Weights of a small mixture-of-experts language model, trained from scratch on English Wikipedia: 96 SwiGLU neurons an expert.
Below are experts of layer 2 (counted from 0) of a mixture-of-experts language model. Rows are named router (the router's row for the expert), gate (a neuron's input weights, with its number), up (a neuron's input weights, with its number) and show model dimensions 256-511. Each number is 128 + 24 x the weight over its row's rms, rounded and kept within 0 to 255. Numbers have three digits each.
After each expert's rows: a language model's description of what the expert responds to; "comes after" lists some tokens at least twice as common just before its tokens as in all text. This comes from a sample of Wikipedia text that the model never trained on. Tokens count by the router's weight.

# expert 14
router:112096135144134120146145102117139095119106105135133124059150152136143133138084066133090124120138165079127123129169137111124150131091131118164154122087147116099138139125128155124081104120112145101081187084074151133117162142132106121147153098166130136125151118162091157100116127130127104090138093115102080100151108128110145134123125130128152137160150137170090080125129086128111154133125124123140149106137132148117132140141129115089134137087106124112169133145155129159115108176111147153158129150139145114107132135085100126167118136109127101148109180129100124153101141126116134117140120092131131171104076138139125134114106113130146125116135124113117169104098122129137093106119040103080127125095126168134094103133162198122136142110158110128101092106123103111138114144128151
gate18:150124137145143133162140088152136137095120121122122088087116110092110134171124116110157166175147084169141112060159146163128107148144135143100137112176074148139106092072120108114118106114135171154141111093064123132133086128165102108088142127155115140122165141128125137097089152139112106140131121110119140118124115146139138087151084100139135134136144164102088124111147156147134138101111159154130101112145095133095141146137124140160126139138125124121174090126105104107150162147100140145108180134125153112135094111146153109131091108136126115074122140150125154142113092128142151127126168112148097113129139123131130131149166104154097153125130134127135150147115100120146128131112087095148111162130104108124127090114116106105137133077124115126092108118059112084122121158146146
up18:145091138171108180103087098131147151120137125097120150132159117120151161151105135138064114151107179126074090151120112120128128114113148099172136156141100082137127165159119107171099132074129145181142141078150152149136110151096153159169113132124092089130102100141154168107161132187155127135090190178131143104169122117147105176127166162106117163113144099167142124142122131103123137089125126149133160152129157114143144140086149182144077115128124171137136131135120106106090163134158116119119100140136171151124100124088104130110171112117148136111132104154151095131167157117099114125104121135133138153112168153149110154162139127120123125123145115175141148096176141123098126117115126149115117108147148153091124151167161105135133171127135124109151093114105142131140139107123135
gate19:132046110112150102117162141131146094131083118129139154166154172118104119148135149173153114154113108105115145115157124136109151131131130141125137117127122123154180129111178141136148164147159121118101141136121146092158128151142121124110131076132144141122097135104129153121121154159123140097113116147116131142112138163128138169139144125067135150099133097163158116143117129145106127126143149121128111104153113151113120105164150152177159075146152188148136119126112148118112103100097147128098133166129150113150110145135143113161149132120123138123137122123119131106132091109147100139131126138083108132119151109118146158089109141090185120138108108154111151113133165147109133146067111086158137145119123120100165126100128121118127176119133122135078147112140132115133143116135137
up19:162123103064077130111189107137164075100152130115138153158109151170098126171117101096156116136102129146114155112169138106071125162148097135159134085142142122110140132136118169108158094162137163085154151130128143133099124141129116101126131145125128103126119154100120098130092139135167096135161109092137139085133134150130093164152118136142092113143132086105135113089156154114123089111113126129119131078175180116150129084106109139133128131114159106147115129133107147146121155109131112082055149130143118156174135139106116126103163117128108122132098128166121168109166093162119116131114114106105131162132122132165147102090164124117107150099155151108125114146165148160140143112113112121173104130103156112116154124132109123141147143143118126129131175123105131149144115158101144
Year and number digits. Leading digit groups of years and dates such as 201, 199, 184, plus digits of coordinates and times.
comes after: "| ", "(", ",", "–", ", ", "in "

# expert 11
router:150144137122095096102119110132117089135167115143129104142090125107147113138151124108156132153100139133112115137140161119124063133167118100178130096125143152159129118087099142120134087098050125087116126091117087132114125123091154100136131133153119103114107112172093093096093132106099149125148131122125149130090167142142153097109096096149141152122147136128114100147113128090160053138089123119149085144086125091121117160091138090154147145125126140077120137120118127144182113153118104117063074131143129178123146098116115108135154173117095124094127111089145107116169123126080101135114153134117122149102104130105122169125092182141119148177137108174154114105125150171134089135090163125156123151116136141114147089145148121114148129119135094132115101123094159113084119122155129
gate1:137091152187137129145125113130073127124160110164128098075088143142140100117145118090157138104097111155098094081136113107114140120135117161093150107106126115136107115140118136095117099147122138116145102116115118079137124113179126168109088122120116108120131124131098111121149110136110177120145109084067120147141115132164155149132109159095167122158115139172092099172129122089135097125111130121154165092174123135152159079113148134101160193153117127169148159162095118111176141130127145133089119135163075134180147118106105154131114132080125128125139161158127128077142126128152113115099153130178119115133186140110127144112082106118128152103149133145133148126135160100139128137112100100140125153111080156127099120186153144153163125106125113094121159099132126131097176140105060
up1:105159157135085137111105126111131105119134094136120113142138122081086116105105084148105121139165068132148096071150169152140138097096138148176127101127178118103129134113126111168131094126144131102161161123112124092132117150103146083154121130148098134120133139092075137154128112110153081106156138141114117177121133130085117138136132145167101111113103110176087158122090157126122101160161083131115097151128144094181119133130143162117101158148134143107127148114128167132111163082129106142140103140112161126111128157116104114207169147165131137140132165124104150124115117115151135150119155158155124141160130115135152147129085089108157120155135132104068145153137149138081119150143137104109095113157086114156121149124127167117162165085135119139131150119107174164125100141165103
gate2:122135125110089147122129128128149150161183134092118146142102096120169137147099137152104100106118129099144138103160104092132146079115146108161089130139167101159129111095146099127147124116142165141139152188115120155144105169145156136128126152105099171114121155123122071138145103159132126161116121116134148120112135141132089144105151180070121159118109100119117137131167116131075145133141145114130145127118128132117128098123123106144137131161155144139093155145099159124123141125109090121134117133101099094139091153108100150167114164166117154084104096158188089154181116143091123168113122109120097153097160104146165138101113109132105153116096118123121098146121114139160091158090103150131114104153118136138126101120145137142122139108141124162145154138145125128113124131114122
up2:154160126104114127142114156133164132075131149118140150174095111109177085165143129142184170117122117121094128140136140106115135156112129163115146131117136132137118085151144137157166110165148169125181106129122099136136119126113120134115074105133104127138162154118117125164165063134124077128102132152098110104085153166128100102147086140083104131119120081158090127133121193147081091111115133148113105148172131137174177122124130127167135136105103110099082138124082136108134129108132135169154174123108112161130143114134068141132133116158151140101091114070157103104118115135120121142132125120159122152152158083143132153139089165140135144110118118112104120173146132095121113096105100117110151104082119131136126136127151144122153104167080122096133171127130106110132095134085139
Numbers and ordinal counters. Whole numbers before a space in scores and years, plus counting words like first, third, that, years, days.
comes after: "| ", "–", ".", "201", "200", "202"

# expert 20
router:110083118101130121099117158121154182110133108114137119113177100133151132087146124134131110102121141113104108147160134122081119121133135120109099128146163126110109149084115173146164136096115107148150110118126124138126163101127140131157104131145102151131119132104152155102135132116140096111124142117155091145133135133118151131109111129079153111144141115182102140097195140136151125143120121112125110150130142131124133111103137164135123133124093100133127134111105080093149127135137112121100128145152115088100113142139137118131073175112128117131123130177089144114109165167106080145097122085151106160120130134137123127115101119096138106138147147130115136134127091119169105135147139151136186125182185124143163128147129092130164085136146122124149152088148124069113130133146126
gate0:137082177114106116129125090135131143066139114167153102158154123093126133105103135121120146121101124114061107106123148145115132106089133144133154119177125153094139123097152149094121144124106125156171144088124144114141107124170082143168135131169157094126126132126140138158129193158124130109157109085133130114147154168123145118135118147131148106113098098110114104137138091130082090134098131120139115104120131081125136151135139120157105151206087114102149190099124089137181083141120058164103110156147115145097105126124164084113129138109125139131121122129161150148101141137113130142079112098141162095116141113090131141143130148113109099146147116116152132113135106113093137102123108122140112120142139134141127149097129123183155139111122126116111117093091136128121158112078111
up0:117137078116074114137133137066156122168145101151146115129121120166139143107119116129114126101152150163145164093120163112084151080113141111120125110117124082154134164133112136100121141141110147141154121121146116173092176107143127140157132130125148129111102115142114123152153107109117138159117193099128122111122163119148112135138097163143108145158140123111174129112148132111126123125121146119098152159081141110104126131129151175156126125166068117120116061138116109130144137123114102110159112128109138086157119121112158113120133131176161086137087124138115127115119133086066137159108153149131190128143138120090173148121132135122137128129146131151141121110123132119098116123125113104126141120144107149118109129113107174163108137176086120165125074105134106103103097114127092
gate1:064121082116131130142069070143127167160156121144104164195195149162135131090134180180056143149142123088133146104134110153149103093109136136153111140151127159148145104144118137173140134123121151153139097106091110109113124150089114162128122114135113126165138114107125100122094121112145068108109083097127126147089101119108110145158137135116106144110109129120161114163107135117098092154146119161152126149126152117157115112127145085115093135128129171139114139120102127134090109118125125108165146116106105136131103109147158130118152119120154132159117110120152120157124170128136155116104154134120133140139140137134113139113137094151114138118131151110131105105091101151136112099130105118164113108142130103119151117132098117116100118130135141136153133133132102110072130134095123
up1:156137120145115137139107147128167140144097107104122127161138130153120140130101171137119159138126153126121188176133161125122127097140102081118105123136138154155148070120110100108152180111138108100103121108105126099148165132095189096140136119095157155150142118141114152148115138137125121126125097167139139081144131087103080144175121116140066152124142128103157122202092118108103143135163132115139130122154146118129141124165112101134067092132131165151138183122159097131127125130058128104111087136126169090127120125112096133113139128131142163094140119095138115140108105129099112105121148088108108117109129104157105093138113110184151122110084131162096126120173131124168141143162148164114142129129139116133142128138108177124140091107148137112140150162140150128154143119114114
Single capitals, post-heading breaks. Single capital letters starting names or acronyms, such as R, D, W, plus line breaks right after section headings and Gallery.
comes after: "==", "===", "- ", ": ", "(", ". "

# expert 5
router:150055126133162131104105159160141153130082093127140152107060115144105105154170155134114172132099095114130123102062097133114133129146105159144103111095117102115139125140091127115170123149184125140178113105152092162121171131099121129147109141147146132141103104089157131132087125128120124149132146108115157148149113132105091128122133117116105130100155132099145131103120136125125104128119133077115118138130135114133129121121113120138093137140120109120142123118130194094155168142136150157082140113101105133164069140124123153102113141133114113126124134131136145146165151121097131088121099127083088134141100093168127126141149127084121153096135132114123143094070096150164132105174195105164128168155121087113154098139070181152134106109167137136118113113119143124133116128138124
gate1:096142081144145125140173110136159163174088131164135139115101120130100154129115145116095131113101116122122123122114107117145127093130138116108155111144098123133111113127151128141100150114170102144113108128144100116145139093140105129123131141140097098094159122115151125134137170089101123121178110166120122097156123129129163113137135090081185159125122127146107185178160134117127121093121149111121132170097143132097129144131119096106130148114110066087149095165104099121127128092118135124107166140169127170107077147160151138126104129164138152110125159135169155129144114108138146132097117137152158136093115093111152109086142169110118128132156146086146108083134101120120124111131182066153126102189150113113169150143151099152101142107145126113167138135149093110116182081132096
up1:126127168095149180137102119070105105132097142133140118102143103109118139165133083159150141092094163152150189123104126140113151100147154135136138146146090135158185115093112140106084115173112105077126177150100138182133108164113128146114137124090137126101146124127130150117135133088130131113159137092108149122172117144117161132145154141121148107157133130136130131082155082125160135090124095126166115134113125128143150119116126153134163139101134129113134142172090151118088139083154153122124121134110091171119130093150107128156131091132123102149118119151161159128137132111153108123132140083130135130122093095098134157114118127153126131170105122151172133134140128123155137099180118105129161133129111141147146103124098089131174144143141114128156119153136088094108123111169148
gate2:147164119127137092135094117111137142108111139131095121137133136122126146152154135122134112101116100129133128121129135107124120123091127091138155127152116113134115120119107159116133138134152151154115119123108120147153162171129148126106131153096113114155101084140125161126185102128098111153119139167142156131084166153125160134103081124157151161140126136162102156181126131116088091110156146127117201147091100136162145162125178125151141137158157126137133105137153135151127128136139128158143137133155131131094124118134152078102151148153103148090125125123093178139145125099114141127132132152141139109130120108120150138102124151184085104110111106165125114121130096106125170103147116117167111144114105142104139120151102124130112097169106136140089127133150067127089117137147127
up2:142134141125178129073111093148125161096135102095121127100123169138178126123115133137126107130136155131123101123119096170095123152107121144085119142111119122174172172091127101139138161140127145168147153133152153183107132097170149120093095158147152149154136093153096118136160145106159078087125138105125120111115075123156101132163119123104195100102149110155129109115157119151124149140158163153135107100100151105097150132192122140138116169158128095151128148092088142121121129167118124090142143132132159099074120078146133144137117147122109105107126115123087128126086097146162100142141162087122108100161173105139112146185121132151138078124151112120085195142160095108124112124060158139142124143146133141145137171153126145122049132072168123165131168123159105151125150099127119
Digits and word-final letters. Single digits inside years, scores, ISBNs and statistics, plus final letters or slashes in names and units, like Bec(k), 69(p), 200(3).
comes after: "201", "| ", "200", "202", "199", "; "

# expert 16
router:094149114146113111124100170131096103098126113147144078086134107151097143150143139126115134137129098120152164141124158120115150154153136125111103108149156075185147145086112120099129174149056147136087092157164172115118162127109132142157117088147116134089128130139073137112126123146120134129096087169128085171154111134136148145127122084124125133114097118113115110112179104140125110097136125149148152124120084113159166146147085091123168100128139143112145135099126146114123180073137150102104154135139121138126155137123118137140109108134169103084111131148096108095102125103138112141130121176138110166102097112160144080103172126105134132126185118160144110108135132116142123120127101146099143107174110161151145120109121086145152141116115122143120143118082162130181117173137152
gate0:160165136125083146123118136110112130185104101128118124135169121173147151074091146154108153120130142095127091122147109100156111127127148094115158098106152134102163133161141146169138162110169135112105099132114131135183172129120148090116147155134142150138117202133133118147166119152130139157139145095153116052103136154119145148125121131104120133152143148173154144145133140117088144108146126127136119117092155109081127136104138151121125124153087106164097167123119197118122144137095170102145131106187110113093131114116106099096131104176091134111117171162148135093134124162151140084096129109092128109115134135112158105098112101148121108082143125125124139126140126111128114123082141112083123099135119121125144150132111103110168143104146156131154143123088090107124166113120085
up0:096111138146112172115153135160183091129117143168136136139109132122118159102126154128083158101136106132132103115177144157119122159141128146155138127151113119098130126091118091129132137135088102090124115164098103092153120145099126176115093113141125126137127123089159154144126127119114101164172116157103112131114123142128110158129139140125161153134081181094105117102139122097153122084137114135175176097111144092091138128109109110139119153161153158113091092127151142118139128153103138087114137137161140091157153163094135121126114087098142162140114155143141125124162092144106117135117075122140150152091126112138120130149122099118111137098138122125125155109108137105121140161140150153143095092116111092132114111092125170165135099155109125107106128110143122186133089081169142
gate1:104168137134125100157121107137150156146155126123152142120120152133134170134107198086130089091097146166123141136157128150152142112149128143112105141079114153106099134135119117131159115098140159120144153111109163110116159087116137118120114126075136121157134157138124113142114135124147103140121116163117142126125133091099108094133153160128100098097112112128117135145095073117101134116105096137107110125158140101117121090119148103094099131126139153115134102111144105126104099133152142091124150088123102176131102088162166081126125118105124145178130134172134098154133163136138137145109126121161132124161120103111161140198099135105100103104125143144174155140151147123086131147137127171085095108109138123126133106138126132101054127116138118148087156137133129108131123106117119
up1:140083123117139155119130124144128122134096150125121150070153149147170100131135149107130139082105112079125154080160156123102103119109114146144092107101173129094162134111151148145091138121106146165115102154156073181091156111116110145136162139131121105092068134148118123124116149122169124149120065123054117126071180099151098163159090189118143092148126093100182107116145147129135123157122129131117150137122121121116161136115149137131142134122117126124136203123152110156155130097088114135100126139086144178177103147128108113145146154148126140137100103105067149121136154101115167107126122162151134112150150146136089066092136135097121131156150119093127123140153166180130124127134119154095132124127182080146105107119113114121135164121127159076140111155133123137138113092152140
Capitalized name beginnings. First pieces of proper names and words, such as Mar, St, Sh, Fre, Wil, F, usually after a space, dash or pipe.
comes after: "- ", ": ", "of ", ". ", "\"", "and "

# expert 10
router:083160157117117103127116134107164080136193142086095133163106137127148101142149137105130096149130141152142138120155128133102120165155099109173143143128127140163125131139119146092102143160125156131155143118150145120071125159087140127161146105107133148156141129136100126164104082093172115123142126128107131164140100134089114119119178107115114148149147155144113095108132137108172132151148138112118094124152107135122118110101125154128147116121099136119111098164102128157116109142105101135170134131099152117138122117111146113134169070144120154142163113116108133137128120112146099127141149138148105124125150132123122118150124128136118140141161117155113120130101065102155142154139115144127081163088100148125176168090146149153147157131151178165095139166119130123128152114144172
gate0:138156115137126140132083113147132151102161142116145110116116110163161149112152108131139079158139165111090151128132115099131095069127180112121111120116112127117143084128115119155122086168114094112135116160103157126089180103141124126094172099129135122130130145118132103114124092148174122150154091120107128097175137101148160130129106154135112138166106146144116137111177124164124114071080113138153104101161095103133108150124152097133123079135127092152143112113121125101101134106144121157136104134109076116138110135129148140130118148139115136118154140116134137154111089131119111105116054133155127100132158125104172105143108106136132136141112147159185111076149117134108120126141202100064131131096135151112131135123150134176149131129125145116158142161093185116168139140077090
up0:109163159179132159139172127132148131096095145124141086160128139134131119112122128152151127135104078114128071105105164088114120153112112088117136120163101167092168144101149134132125141095116128133130126173098111142122123113151141122130145125123135114114148152149065133138118141131151138125135167105105142125141129136138082137077125136162125131131153128122149130122153158147130121137124077142150151141127123186166115118122123146161105153143123139156097128098138128120082133176150119108176143119128104113111132113149099119146108125150080135132085176147141102148097177145147147153146125105129131124146105117100131142120120142139142165135129140129122151098156154136121103163143080111128102102144128111120140115132064096143141119098140154145085112121091165142133098115137146
gate1:143121169152103117101158102136111152134113121111124100130104180131105132148138117129130149191144133087187139139127114100157109083128142113128118161120116108126111117141094148106149150102129108147124125153137102117144111157098157149141161149122137138101094157164098093126094130076131118110092127167123181103100150144153152135141119143142144146144123113151123168183175164141118100157166123133109117153112112097100119142105105086101157110134155127087130147126136154152096114106128143136098107100113151114119109112140119110156159165159134162160148133113110087142134135171134160112102112146151144165153161150070152109124206113112093124133105142114127151095130119108079128121122106132098129115122116135139074109123143162096124097126137146127142140099140132127107135106116173
up1:096111152112133100107137103114099126099162109147124165114164100168100125113127105138132140151090170126110087103123163175115117141145143118127105114131133138123177137133132150121135058107121159123103183135146159130181121133143131164130097144110116146177112172133130166141161156105152114152125073134157143113133146146151133121113119138170125138137154132094114100089120149098123153088112102169119152120186102117120185159123145160159058151144114159148120125166151156107116134133126145133114118124131135122133125071144163113080128137105123099155172077112146156118144146094142123175149130131122121155124150108147124152117086123114094122135140098140107141136132095170136101107146153135115119140116174128087107115114109157124122153112120178114144087097108125100096128085137121
Line breaks and be-verbs. Line breaks ending infobox lines, list items and table rows, plus forms of be like was, were, been, being.
comes after: "|", ")", ";", "He ", "he ", "It "

# expert 3
router:096114163151174164101134142108127101126107134129117173157151121165096140107168143100103091126123108153109094127119107123157144118149151114163137158136144157118130134107116117093122132129120142114089091121134128135169122154107101104134130114132089152127167137127098096166173144144143134116112140160095114147111077152114100172141100141108118076149089031094123146101164129147089073128107116135128107104119165146096145133125133122107106142145115127165086136115163145095131113097118120122130148140147130150099111129114138090126147142088103120127113137106145111109138125105153112137102102127170139142141133160117122135154126122118153094128164118111144141121117152157134112089144114117143152130136104118117150113084125131190138165143120141090152131119123142159150076099146136
gate0:144118146115140154160100096144124152106142134086126109140114104073121113147109101139106151122131163134139101105134149110114119117079099097116068156141143130130106108119084104097151102182098134097100154123143112127104100164106105134115161128122096156148179167123141113139101083149144139116111129086165112122063120094181154152150171069146165175152102122091132139135110206129142131144127152105162151131142150108132141152109137115134131116100098100121106101107137153106117131110176151142140133144182146179116134124161137161099166096151096143144131117123132127146139155099128139126115138113149149129153136122133099081107133154122157160155129099149127126121147132128128145102134091153100125099123091154144114151160147137124149140138129105113116113143114141177115091130124164
up0:137072126145104124159119117112135103143119133137148153125123151115144146160131163122128127162142179129136163103182134168098124121133115109169147107123098135137146126175134089169111100071112133167125118125102130094116132114145123102115131134102120150100145129107132124099167124135117160090131150110112094104153145121140122113127086125125100092142150119102121138127166115095116111141110124182101147110127136123131121132121164127145161136116142142100092117169129084117165130127149121163131146148094151129156125134132087145129143134123142173080127141099109116127142177208186111096153143128132119131132094153107065120097154145169095128079137114083133134107133105134122116155095130132136123139158101131115122097089138132124117113135195175106130142111132146149136206153132113
gate1:119135135110108144086123134080140141155133101173121176108155102102126136104127119126087091168137109074144146101099123167117127078133095149122099177144106128124107160203117167155153132138157125129131128121119111152123152086091123209163138159083112157122105153137100139124131165136120112107153140144121151112168175119121119144130133174100141144164180072138127114127116076160109136115135107107142157137116099140139101137122139162149118099138132142159148121135133159140151156118123118158103108114131170138115160164096115109136164165158144103141128160133140140095097152145152141110131102091101100156088116127131112165095087136147132121154116142135125119101127083160141131078128152157121126147151118112147157139138112114133140096125114167147117125146138166117124122133110131
up1:138094162107156126141085174123124153139101164146129096119104153160113111101137084115132114126109145078126103121170163080093146155118112116176102071111140179161132172145139084119128126090103160142114101131141122124143137151139096107092123091153127156147113135130133118094154172112132079113168132141138153130094148115110117123134141105130161109127131118144136142120134159123141162116096121140125155123120115116110143102170107131073115124138130140109085133090142132106101148141164110121190167123139120127136121128119182119103170105112098160133164123172137111129128150096123112109134071134115131089109104117096141085156100119091144135120149133124091154193120143123130165157097137127093107093123125112123115123112109158108120122114125169138156151076105101127202154155099113
Determiners and table pipes. Table cell separators in results tables, and determiners like the, his, their before nouns, plus Preceded/Succeeded in succession boxes.
comes after: "\n", " ", "'", "of ", "0 ", "in "

# expert 21
router:157125137128098165109118147106129128164140116079108087166129092145133105151147180171194142101162124155094145137159138158128136158080157141127160175111164101098113164131146129139111136136167122160120129140108127149130157096140085121134158151110113095098102160126113109118122184132086127114136119105114103135093122117133128140144128177137122148114118131102137121098157127130123121118112155184116100121142135117121170118156154159127098127153149144118083137112127155116130139114121122071159176105140150103152138142108122145116104152109084156123136147149131149111163155127140125188097196113130148109161140140119147138150146109133060167126162128088130127127123137080091153143166125130154137184134119122128145146165114166142134149091138114102165106114152135159128105154119159
gate1:106134160148143128136144126123162092146149157165094110142135083110109167161116144139127132143166126125119109091149105148157161132110088119128133160183193128103153148120130139162143143118102146141123139074149141165093111110125154115127158106132147068093130117155142114112096083125122123136130133160094122132106121109141130107119119141118141144103154133135166082125123110111114094123120126091104142140104102110106152131137103076157108144153131127173160117097140077150136101126098109133098115111121163089134159104154133129167109147130155132158171080120151148113141150116169109159114165130085130159104115191145127153134112115110108114089104137093143143126120134131089164158150120092177100086131121105152108123147172124162174102129116130133124099157146124134130120139148116
up1:177124134115182133123123121123132114127086134121117093103132129061105138105135112103147134119123117150151137098083138159141134110103127087130122144162157142112157114128108132157112103130150131129106130098100096078097148135117094101109086087128127105168135168128088112188129122091137137168124080125124122123120114142146112202106123091131086177126127072162136102139131146155142171106119128118121133105108147129124106122130188148163143138126133155163130144184136125114129107141106086099148099157157171154104165133147104130153101138189134148128183145166161148156151099131170119129111143132126153119114157135158124159178123106153152122116137100142134131117132095127095123143104110101118132174121084132117112093131093162160133110107121131143152130129126114164120127167153157
gate2:133083085127149130157111148126104150097126121137096085109157153132165121130166117122142118094082152172109163114150130136149137121158122126128139115155149124147153148134147109162149139123100094148108092123163153125114132133129130155096136103119097130114136155100111149162138086105115157134165121102085136123137169165118114159092104178176135113147146151132118150164137141143142149165083159133140094166143145110102164149114116158125127144131116116141150118092107120123132166109140116120141091148150126120155160107180107178110147096149094162128149089122133109126111140123135125138147164135151112076139106151132087083142122148131152157121179132117126115109113139107154157066143115137185135130145095120112134125123134129112134100142090125126137156127141156128108155107178137
up2:121209126086081080153122110102148113141107115106135079135127131115135138118142143180103151146134170124134143136125145081101123120154124148082164115130140136087181164104123101141094106083087173132176179150120095115165133091099130152131157127135143172126107160112140139118119119173143143135122102099104136111098140125135144074141120100116069102174102134125119139106135141082122117100112126125178135110084193119121150143131113113114127102147107082119169124143082114160077138127129176113072116079137125101160122099115126147117147103133173109115140122135121186133135094118115104138120121157096096111130102120126143158170153096102093096163113142102114116197123148110135158192133155096083142124124143126086103112128113161132119101107123144133114078106149133092152080136152097
Noun-final word pieces. Final pieces of common nouns before of/and/in, such as int(ention), effor(t), them(e), identi(ty), enforc(ement).
comes after: "the ", "The ", "b", "his ", "tr", "w"

# expert 19
router:163143115137140120153106139117142108126138130127154144122123105095141102111095151144104148091136132122127141120127093112149144166115117169071134162162133079146143127131130140160147184124138163156062135155144125117114122123104147137127113139125112076146159147137135109142132126115147144108133147128129102118152107137092099123106112160161135131094112134153118138173132100100135140130152157132131131100127091138147115125128116139153121138117145145113150128098125147115086143155151129125145147140117186150171165135090138130133137109130138081113099122153129137141127097125119137080153102146136150159142116155110088121093120139111115095121135147137102154103178167101152147122124125088117112108109110128120091112142129156150130179146118146161113116114156135096090109113132127
gate0:149100083146124180145172207129130152143118126092128113181146134179152088108161116117149147164100144134136104168108131142126185125106122095104136123130137163174108155123121128153066160117147145101147108123104150145085154140124139160109144119207145104128108131144152114146111126109126126112117112124069114128125152122163132154170081145117132145105076076091156111122160128120086103114063137110097140135109142083112128110158168111149114125160107103116156123098111152135097143118140107162113081103120142094166164110100153111116152139126072126103109122089136139130119062139106123154057157150108113122082116140131160194112140099132100121094105095144150126131170100106135098106156118124127107167107118168136128127127140124091143152117129163131120132143147144152135154154112133
up0:160133127156155161139165133118096080148124094148148097144153120109155159139134106120098144143122075128136168127140092106119161128113114125083141085121122113108076132123115112180175134134169142166142166089109131150144145150139139116162150131099125111127121151109140152109134141163130125126159143124114123117175130117118051142151141135114142119138089127098121126142112088154147153092163104100127132127167101103146143128129107136132128132144124140138147136097143071146135130136124138101112107111113151083131135141115134112154132113143116103116098133127124097122133101137142114163090115205105093084108108145138179068094151126161076149140095141121109086168083157111158120103138140120166127143117150109168120122135150153095162081118087136113163106120138094099135146093104124
gate1:132118129113090118118095090123175147117119158112114150178132170135125129138128136113141131121149134123122156148087131170103145116139137120127131122142123112112086158126120138127142107110080117136144151157120148148122101135135140151084148135161073149137101157118140122116125133085072122125107128128122123103135097120158159143117099152134130136145144140144084149135117168115142120142173125115129131137131095120130167132113120118145096132109102133115182111098091136085121102142153132155159146153135188151133156149174120116163154116130185101119121165092122123076137154156152147091135129147150151096114106149138129146174128102130137136130087124097111140145097141138131156118127128123079100126148142113164087178110154105119137157180108159151137129135150171112136095119133102
up1:167122140131103129126120172157108146143121096165145113122137093166128070143115089115119104149146095103116116116109127110134126131116121109118103135123111157120105103133150106127157140150122116130143114152124144166142146141098098059132129124127139083105122150174158100169136138100126105121081105154122110126095143135122124124144165125134106119111130146114122138127111104152110146134110119134158110144162126140140127157158129126139104135090138136081145164109120131105103136087128114129125127098172127144088099190079109125107131127126109129127135168151135102161123085142153133129130135095165108158129111103121175143116116169130092113112116121151185084134143166104103112136139129102100151178171117138160100117112123110156132107184131118118097132145126146135129144122099160
Parentheses and copula verbs. Opening parentheses before years or notes, empty table cells, and verbs is, are, has, can, plus the article an.
comes after: "| ", "\" ", "It ", ") ", "/ ", "it "

# expert 13
router:091155117108161095157139137141125135161127135110130115147125108095138132158128099125089096105107138110083118141110113098134095073126116082109105144118156158138141091177150113140127123157167139156130102130127108106144145129126120125128142126127147168206125123133088094170151116152168136136115125173160121120134145142107124098130117114162138095149115088155113121117062113109152146094142114082133091109135117151111126142172110114123157109150125119100126130155140120114100163123134130144138162166097141125116145104144136106138124114137131148125163082121138116157127120149119172127129119121117157112115137117110098106125097161140164093134094082134112079103121139183131156123140147119148136099166137159156126184152142108161120117128113132143123142110114113120147134130133075
gate1:143178136127107100147123133142195158111168122130180132114063090070130106154103113117163129098148141136161114141108128115116119101147107130117132102109124200164141090136123133104142148155168138138117127092142139121153104114103159143108121149092152110158147118125127090138161113118111122125118167133104140115125121143118124145134144132128114152122141135107079110152140073111169108143169110109114140129173153119138095147119168116122144091081169122154108126099097096121109115114141145145152120115127132118119135175079164183138108097113126127160166116069138114126094126144093160076105123159130124103108144141065150098155158121191171102099087160119110130138132108124124165112114154157123132130144121168144200113113129157145097134147139119157105109104138170137128116156129110
up1:121114081111155136160098134107128113137151164052133109113121095126143120176109121148100140155143115118123120124109135127119101133150122140135102128124169140122146149117172151142116132164166100099119079127092089115134153140156175148106126146148166114139086070138098117135100147126128163119111143093119108065136190158140114119136115171144158156083172148102123138143123142161148170129106122136099118147136148138097113130118110134120133114139053103123131119181128127122064107110116129145101120162142148121160124113118123155133095113110129099164113127130141098105129114151113131113109119132133131108122096144125123115122156172125100088163119152132150133090110163132145153151127121094141081112110107101156110127134142124125127116086146107163084148091122116147142140131103116
gate2:103124142116137066127115101164126146169102134105099120123164145154141123129137097173094133115115142095104127123131099082168135169167150164131106066127095137127100113158110112089145160128111092163160113080112166144146114117136115146090072160116141159150122112127126140118172129151139158108119123142080116096116150101125070154111122157099135144153116126112127090107137107133107120127151093119134138139140135126177101094146147111158129119110109177089088139123118124117126185140120114125141140122086140119143172135138057160128119147116093100134149130127173146142124120183091134099207110119110121115118153127149182128108120096164132101139161167124087108117142126182125104146116141135099120142134094136153104136108097121148100106108151119097142141168145168116095147155111138
up2:124124112138138108145144084143174107101146120098115097118140157134126116124099111154140129140126128128101150122112136121161152081162120082138144095106108171098099136136128156131140116167129147131154132117107138134095131100103088156171114102156131124146133154164153104144108150108095112129107126126133144101148114169125149149115086164133063093105113098122113126167101154120133135127125121147142115174118104122119124127145136139172101133137153147132124143094137118160123175085132117126179130158139128173150108091119109112144052172111151175105131154088098145076124115133174143124134132114136166156142131153122126139155168125116164109165127132136164110140120131152102100104129105105102071143105172156127198135115144126169095103140164120124135114113125154143135149150145113
Subject pronouns and articles. The article a and sentence-subject pronouns like he, it, they, who, especially in species stubs (It is native...), plus taxonomy labels.
comes after: ". ", ", ", "is ", "as ", "with ", "where "